Experts of a small language model.
Size: 12 layers, width 512, vocabulary 16384.
Experts: 64 experts in each of 12 layers, 160 squared ReLU neurons an expert, 2 picks a token, a softmax router, a shared expert of 448 neurons.
Below are experts of layer 7 (counted from 0) of a mixture-of-experts language model. Rows are named router (the router's row for the expert), up (a neuron's input weights, with its number), down (a neuron's output weights, with its number) and show model dimensions 128-255. Each number is 128 + 24 x the weight over its row's rms, rounded and kept within 0 to 255.
After each expert's rows: "mostly gets" lists some tokens that are sent to it at least half of the time. This comes from a sample of Wikipedia text that the model never trained on.

# expert 16
router [133 183 131 135 155 106 116 142 127 145 152 137 130 140 142 144 108 142 125 119  90  95 131 116 167 149 130 163 119 142 122 158 118 100 138 120 139 101 153 140  79 126 127 134 131 127 126 118 170 134 111 133 122 154 136  94 134 118 126 125 134 100 128 146  84 129 130 123 135 115 128 159 126 144 143 113 130 150 118 138 114 140 136  89 122 114 109 114 130 135  93 102 155 149 131 161 118 113  90 103 107 122 109 118 102 128 139 105 126  94  84 141  78 173 154 149  70  92 141 165 148 170 101 122 131 103 107 150]
up0 [124 163 110 155  67 126 149 140 123  69  64 155 143 120  93 137 143 132 132  92 116 123 137 142 140  97 135 124 166 127 162 114 148 125 161 110 132 129 127 148 129 160  92  89 143 116 158 152 158 114 143 136 135 152  87 126 128 122 144 127 109 128 126 133 120  92 108 112 130  90 125 129 128 103 138 127 119 154 117 104 133 119 137 113 138 140 107 101 152 189 158 133 162 131 142 132 144 127 133 143  99 137 137 147  99  98 126 142 151 133 119 156 112 168 141 106 110 113 125 146  93 191 149 113 103 112 126 112]
down0 [108 142 156 154 136 140 137 100 117 108 137 139 123 184 141 148  97 109 144 102 126 149 111 133 124 114  81 107 134 125 104 167 114 135 118 126 136 145 141 121 103 120 125  90 103  99 129  80 121 122 112 161 176  99 157 163 104 103 110 102 123  99 112 146 133 132 157 133 129  62 168 107  96 153 150 155 142 146 161 131 135  83 116 174 108 127 112 116 160 142 144 130 136 170 144 117 136 132 139 131 142 145 135 107 140  94 126 157 141 151 121 120 146 117 128 152 127 107 105  97  72 113 155  95 130 115  97 109]
mostly gets: " during", " due", "In", "On", " After", " However"

# expert 28
router [ 93 106 103 112 151 159  96 113  90 108 146 153 158  94 117 138 185 131 156 143 137 168 134 115 155  94  92  99 169 131 143 153 114 120 113  63 106 127 159 153 113 144  99 102 145 117 105 136 120 135 117 114 154 141 146 144 176 181 168 140 124 132 142 107 133  87 157 121 101 115 152 127 128 133 112 144 142 110 102 167 111  91 120 153 129 141 145  83 111  86 150  89 109 132 137 129 161 121 111  83  88 109  89 147 175 122 141 149 122 104 154 100 100 140 122 163 134 129 133  97 104 121 121 135 153 111 144 141]
up0 [162 145 140 159 131 105 143 132 198 184 104 137 128 130 162 117 109 166 150 125  92 118 127 165 120 108 176  69 127 128 147 149 134 171 106 112 110  69 115 163 189 128 137  92 138 119 116 132  85 119  91 112 112 101 116 122 130 110 137 155 172 110 172 150 168 127 124 134 132 132 138 149 179 101 125 143 157 140 158 121  70 144 162 133 145 110 127 139 178 119 125 184 102 118 125 129 121 104 146  99 145 114 107 105 136  96 126  77 144 126 155 114 136  73 128  70  95 121 134 133 126 120  98 135  59 103  96  67]
down0 [102 147 126 117 116 135  82 140 112 123  98 111 130 166 132  63 147 118 134  79 105  97 155 111 147 132 101 156 169 117 146 119 141  98 134 144 103  99 137  89 120 148 146 125 124 125 129 172 149 131 120 152 106 138 139 103  95  87 103 121 110 132  95  94 149 113 122 126 143 128  57 109 119 103 142 159 158 105 107 134 122 130 159 105 139 127 131 134 160 136 128 169 115 101 132 118 141 127 129 147 128 106 135 132 123 102 142 145 153 154 125 137 105 125 131 110 125 121 127 124  98  43 120 144 103 159 134 117]
mostly gets: "iper", "EX", "FL", "BA", "IA", "RI"

# expert 32
router [121  92 132 153 167 145 116 117 111 129 136 138 146 105 125 101 151 150 151 134 125 124 121 131 110 140  94 160 143 127 158 143 103 118 150  77 137 125 119 108 133 155 132 110  74 138 161  88 127 131 138 130 133 119 132 154 149 158 156 126  94 148 103 113  89  74 122 124 137 127 137 141 133 143 118 131 156  89 153 148 123 123 119 122  98 144 164 120  97 103 185  86 110 123 120 123 146 118 114  65 134 135 124 146 175  90 150 140 124 128 133  97 104 125 109 132 136 134 145 117 107 114 131 122 126  87 116 128]
up0 [117 132 110 112 113 108 144 122 123  76 140 175  96 148 122 113 132 108 116 138 151 120 132 127 132 123 148 154 122 141 155 132 150 126 159  91 117 147 110  83  95 101  99 119 125 135 155 123 110 109 102 124 122 121 177 148 119 108 102 138 138 115 120 137  99 147 132 150  86 127  73  77 143 126 132 121 133  96 149 145 120 159  99 107 126 165 106 149  99 106 146 159  89 109 138 143  94 173 145 124 158 105 111 142 138 119 163 144  85 129  79 139 108 150 151 110  94 149 172 105 116  92 124 140 138 113 129 135]
down0 [150 159 129 153 122 106 140 114 138 122 112 166 130 135  83 113 143 108 121 102 120 137 118 138 161 140 145 145 140 112 165 129 153  98 131 152 141 145  99 145  99 108 127 165 118  84 124 157  91 121 147 142 116 139 109  76  95 152 179 144 160  92 111 160 153 137 141 115 132 133 124  99 145 128 146 115 117 112 109 101 125 108 156 138  85  81 120 117 162 161 162 142 139 105 155 127 136 109 160  98 129  92 137 131  69 110 154 127 128 146 135  81  93  94  84 147 142 146 108  87 125 112 140 138 137 105 146 120]
mostly gets: ".m", " lect", "ipl", " Som", "uzz", "unn"

# expert 8
router [103 120 124 157 134  98 118 156 126 118 148 124 162 141 145 150 136 135  85  89 129 118 163 104 130 133  83 138  86 157 108 157 102 172 130 184 122 157 148 109  92 165 138 136 164 119 153 150 156 128 111 143 148 121 166 121 151 134 137 124 142 107 115 145 151 101 131 148 109 150 123 150 104 134 153  77 131 154 148 140 159 146 158  86 128  93 141 109 102 137  96 164  97 138 108 129 172  97 117 109 106 123 169 149 142 137 111 155 164  96 128 142 118  79 146 113 138 151 132 142 111 117  82 142 136 114  96 116]
up1 [166 110 196 133  90 169 122 152 187 100 117 140 104 123 105 115 135  94 104 145 129 107 135 127  98 136 153 126 120 132  98 150 114  72 143 122 119 109 131 118 131 161 138 128 122 109 107 144 143  94 129 120  78 105 148  91 138  85 166 121 130 113 117  82 147 141 128 158  94 133 108  93 114 154 133 150 115  77 146 138 116 131 146 145  98 159 112 122  74 153 160 147 146 135 137 133 129 125 109 110  99 136 119 124  95 117 146  99 122 140 119 136 143 130 145 120 105 111 107 122 157 160 122 111 121 152 143 106]
down1 [ 96 168  75 138  56 118  77 113 129 107  86 143 156 112 163 100 135 142 144  82 128 126 145 164 145 146 186 161 114 128 155 140 143 102 137 129 150 122 117 111 104 133 122 110 163 136  99 106 105 130 171 145 134 122 129 152  98 151 106 111 146 102 103 121 127 123 157 126 137 149 141  76 100  97 136 111 156 175  81 132 168  99 129 154 116 119 104  90 152 127 117 127 117 105 170 121 123 117 163 152 139 197 153 170 121 113  87 113 117 136 167 147 128 123 156 143 156 133 111 128 121 140 145  96 107 141 162 122]
mostly gets: " like", " meaning", " meant", " titled", " means", " entitled"

# expert 7
router [ 94 135 142 146 143  73  97 195 137 160 123 140 148 151 142 183 130 114 145 115  89 145 147 114 137 138 136 131 143 151 158 163 113  86  99 172 120 121 127 159 110 112 122 123 139 107 162 174 164 135 116 104 142  91 109 125 146 177 114 138 118 152 111 166 177 115  93 115  91 133 148 123 135 140 105 105 164 160 109 165 166 146 126 111 135 152  84 113 127 150 143 128 128 147 152 172 131 118 139 140 131 104 148 137 121  87  85 153 110 106 142 142 148 142 126  94  62 141 131 133 173 100 104 155 140 118  90 113]
up1 [111 119 153 131  84 129 157 135 174 146  81  96 119 125 109 131 108 144 140  80 159 117 131 119 111 165 167 102 135 136 121 122 199 210 169 112 151 148  89 149 105 114 138 100 163 143 112  95 148 119 132 167 143 116 138 114  96 144 127 139 104  91 149 104  85 166 146  91 127 131 111 135 140 103 157 137 105 151 127 128 132 122 117 172 151 163 115 151 139 165 130 141 120  85 127  84 161 147 126 130 136 145 141 129 161  94 108 138 171 139 142  94  99  86  88 106 136 106  99 128 147 113 117 122 118 130 153 137]
down1 [ 99 167 138 142 123 123 129 121 164 111 164  70 125  65 138 144 124 109 123 109 134 132 152 129 113 120  90 114 112 118 100 177 109 160 134 114 112 135 127 120 108 165 125 106 132 131 139 142 155 104 136 188 129 147 142 154 130 145 129 114 102 139 126 167 108 143 137 109 176 121 144 161 139 146 118 156 183 136  90 103 130 147 175 127  79 126 128 117  98  66 153 139 115 129 158 117 113 169 122 136 129  86 127 112 139 161 103 152  80 114 106 129 109 131 140  91  80 164 137 123 138  65 131 108 140  92 108 134]
mostly gets: " with", " which", " where", " against", " who", " for"

# expert 24
router [109 147 138 151 155 137 128 139 125 127 102 123 139 131 164 149 143 144 121 153  88 126 153  79 136 112 121 111 138 130 107 191 111 166 143 133 150  96 126 150 121 117  83 122 172 128 161 142 133 167 178 169 124 117 110 102 149 153 157 154  70 115 128 155 150 173 133 166 157  89 155 117 151 110 145 121 150 123  69 101 171 102 136 116 162  82 134 130 159 150 118 147 144 153 113 135 101 104 169 147 139  82 151 118 161 145  99  99 121 126 121 162 116 186 140  99  79 120 124 115 135 119 137 182 120 118 139 154]
up0 [141 137 134 137 109 125 165 153 136 122 144 130 140 146  60 110 141 110  82 102 138 160 162  98 134 125 149 122 123 130 105 124 114 130  82 116 151 102 126 138 135 148 148 109 104 175 108  95 151 139 100 129 138 110 109 110 143 166 113 114 152 171 108 134  74 123 105 129 113 130 142 157 163 130  84 173 116 188 102 156 122 101 115 149 106 177 136 136 148 153 158 171  99 141 109 129 130 124 122 106 138 128 101 132 131 163 134 176 118 111 129 172 157 140 140 111 134 130 143 120  72 131 133  97 123 134 110 106]
down0 [108 107 127 151 154  84 150 138 133 162  98 143 185 123 154 118  88  89 106 111 125 178 112 115 122 102 125 119 113 126 141 105 130 175 141 131 101 138 139 130 148  92 142 120 161 106 144 169 161 127  94 165 115 157 108 121 111 118 150 162 128 131 144 132 108 118 124 105 144 142 165 198 150 115 149 143 102 118  71 156 166 135 100  84  98  86 144 124 125 119 137 146 130 154 118 129 124  81 130 112 100 134 141 102 158 118 126 122 174 145  83 137 118 137 100 106 130  97 147 125 130 135 125 150 130 128 104 134]
mostly gets: " around", " along", " located", " attended", " at", " near"

# expert 57
router [165 111 147 146 149 114 115 115 100 136  95 123 161 118 113  81 104 136 146 122 150 103 133  99 123 144 159 188 148 121 182 155  97 137 160 114 181 136 121 129 128 133 155 138 103 122 115  78 141 137 145  95 134 116 116 117 119 118 124 148 118 114 134 119 120 125 156 120 139 102 128 151 110 110 147 111 158 108 147 125 149 124 121 157 102 154 181 119 126 132 159 123 141 133 116 134 103 118 149  90 157 152 135 109 191 116 135 144 158 144  98 105 147 151 155 126 155 149 132 119  95 121 110 130  87 120  81 138]
up0 [113 140 136 146 142 127 138 171 159 137 102 126 126 110 153 173 155 136 129  97 107 139 148 127  87 146 131  96 138 150 143 130 190 109 147  96 139 123 133 146  87 103  77 165 120 165 142 138 123 136 111 117 118  95 133 135 117  69 130 146 110 125 118 120 102 113 120 150 166 129 145 114 137 160 153 138 125 105 123 126 140 127 187 172 153 153  90  92  94 111 119 130 143 130 128 102 110 147  76 130 107 117 149 108 126 146 116 117 109  88 150 204 125 101  93 115  96 101 150 123 172 177 109 133 116 101 156 159]
down0 [162 142  96 101 162 108 117 137 109 129 183 126 109 160 158 147 134  62  98  92 100 109 125 118 122 129 123  95 120 140 136 128 142 121 149 124  80 113 130 111 104 166 120 148 134  91 126 153 117 128 114 172 124 117 108  96  93 138 143 167 123 153 128 162 131 127  81 129 132 113 103 116 132 126 164 149 134 129 157 148 169 148  99 130 112 102 103 119 134 139 118 130 149 162 121 151 162 149  98 136 137 128 117 139 113  65 100  72 180 127 142  90 121 129  94 146 148 133 133 133 108 130 106 112 127 135  84 135]
mostly gets: "emor", " accept", "idence", "jection", "orph", "oration"

# expert 38
router [160 137 145 147 117 113 153 158 120 111 102 103 148 116 144 160 146 108 114 155 103 103 108 158 106 125 106 135 169 179  82 135 179 126 116 165 142 103 120 120 121 139  66 157 116 118 140 149  78 140 110 136 116 145 120 111 126 116  96 141 169 134 153 117 144 115 131 125 135 139 135 139 135 160 127 154 110 105 144 174 119 129 136 134  96  75 119 155 142 132  89 140 121 105 138 112 141 158 102 158 159 140 149 140 139 137 101 135 155 110 103  86 106 126 101 114  85 111 138 130 130 114 115 136 136 105 175 127]
up0 [118 132 113 109 149 127 150  85 150 154 117 131 110 129 147 120 109 176 106  75 132 144 158 119 158 161  82 141 100 120 169 154 129 145 122 186 116 109 129  92 104 122 101 141 119  90 118 104 104 113 123 142  87 119 148 117 117 137 122 146 106 112  51 128  92 129  95 134 129 122 140 163 205 129 136 137 143 141 119 118  99 136 101 155 127 130 144 142 127  86 111 151 105 129 120 126 125  65 161  79 111  78 101 147 145 159 112 144  77 136 106 123 143 133 106 133  93 168 124 100 149 164 118 142 132 147 129 113]
down0 [136 139 122 139 134 120 165 184 123 146 104 133 144 167  74 100 119 133 114 160 124 114 148 114 106 121 111 119 132 103 107 128 156 159  93 148 150 139 165 145 158 141  94 128 105 108 131 152  89 140 165 134 119 103 130 109  77  95 112 109 124 115 161 127 124 133  93 143 101 105 167 193 139 118 137 140 138 124 109 148 122 125 133 125 126  99 127 111  71 158 132 166  82 102 165 134 136 131 101  83 166 117 143 111 142 141 139 179 117 105 168 104 108 166 141 158 130 175 109 104 136  93 147 157 100 103 146 151]
mostly gets: "Scientific", "==", "====", " Binomial", "===", " Died"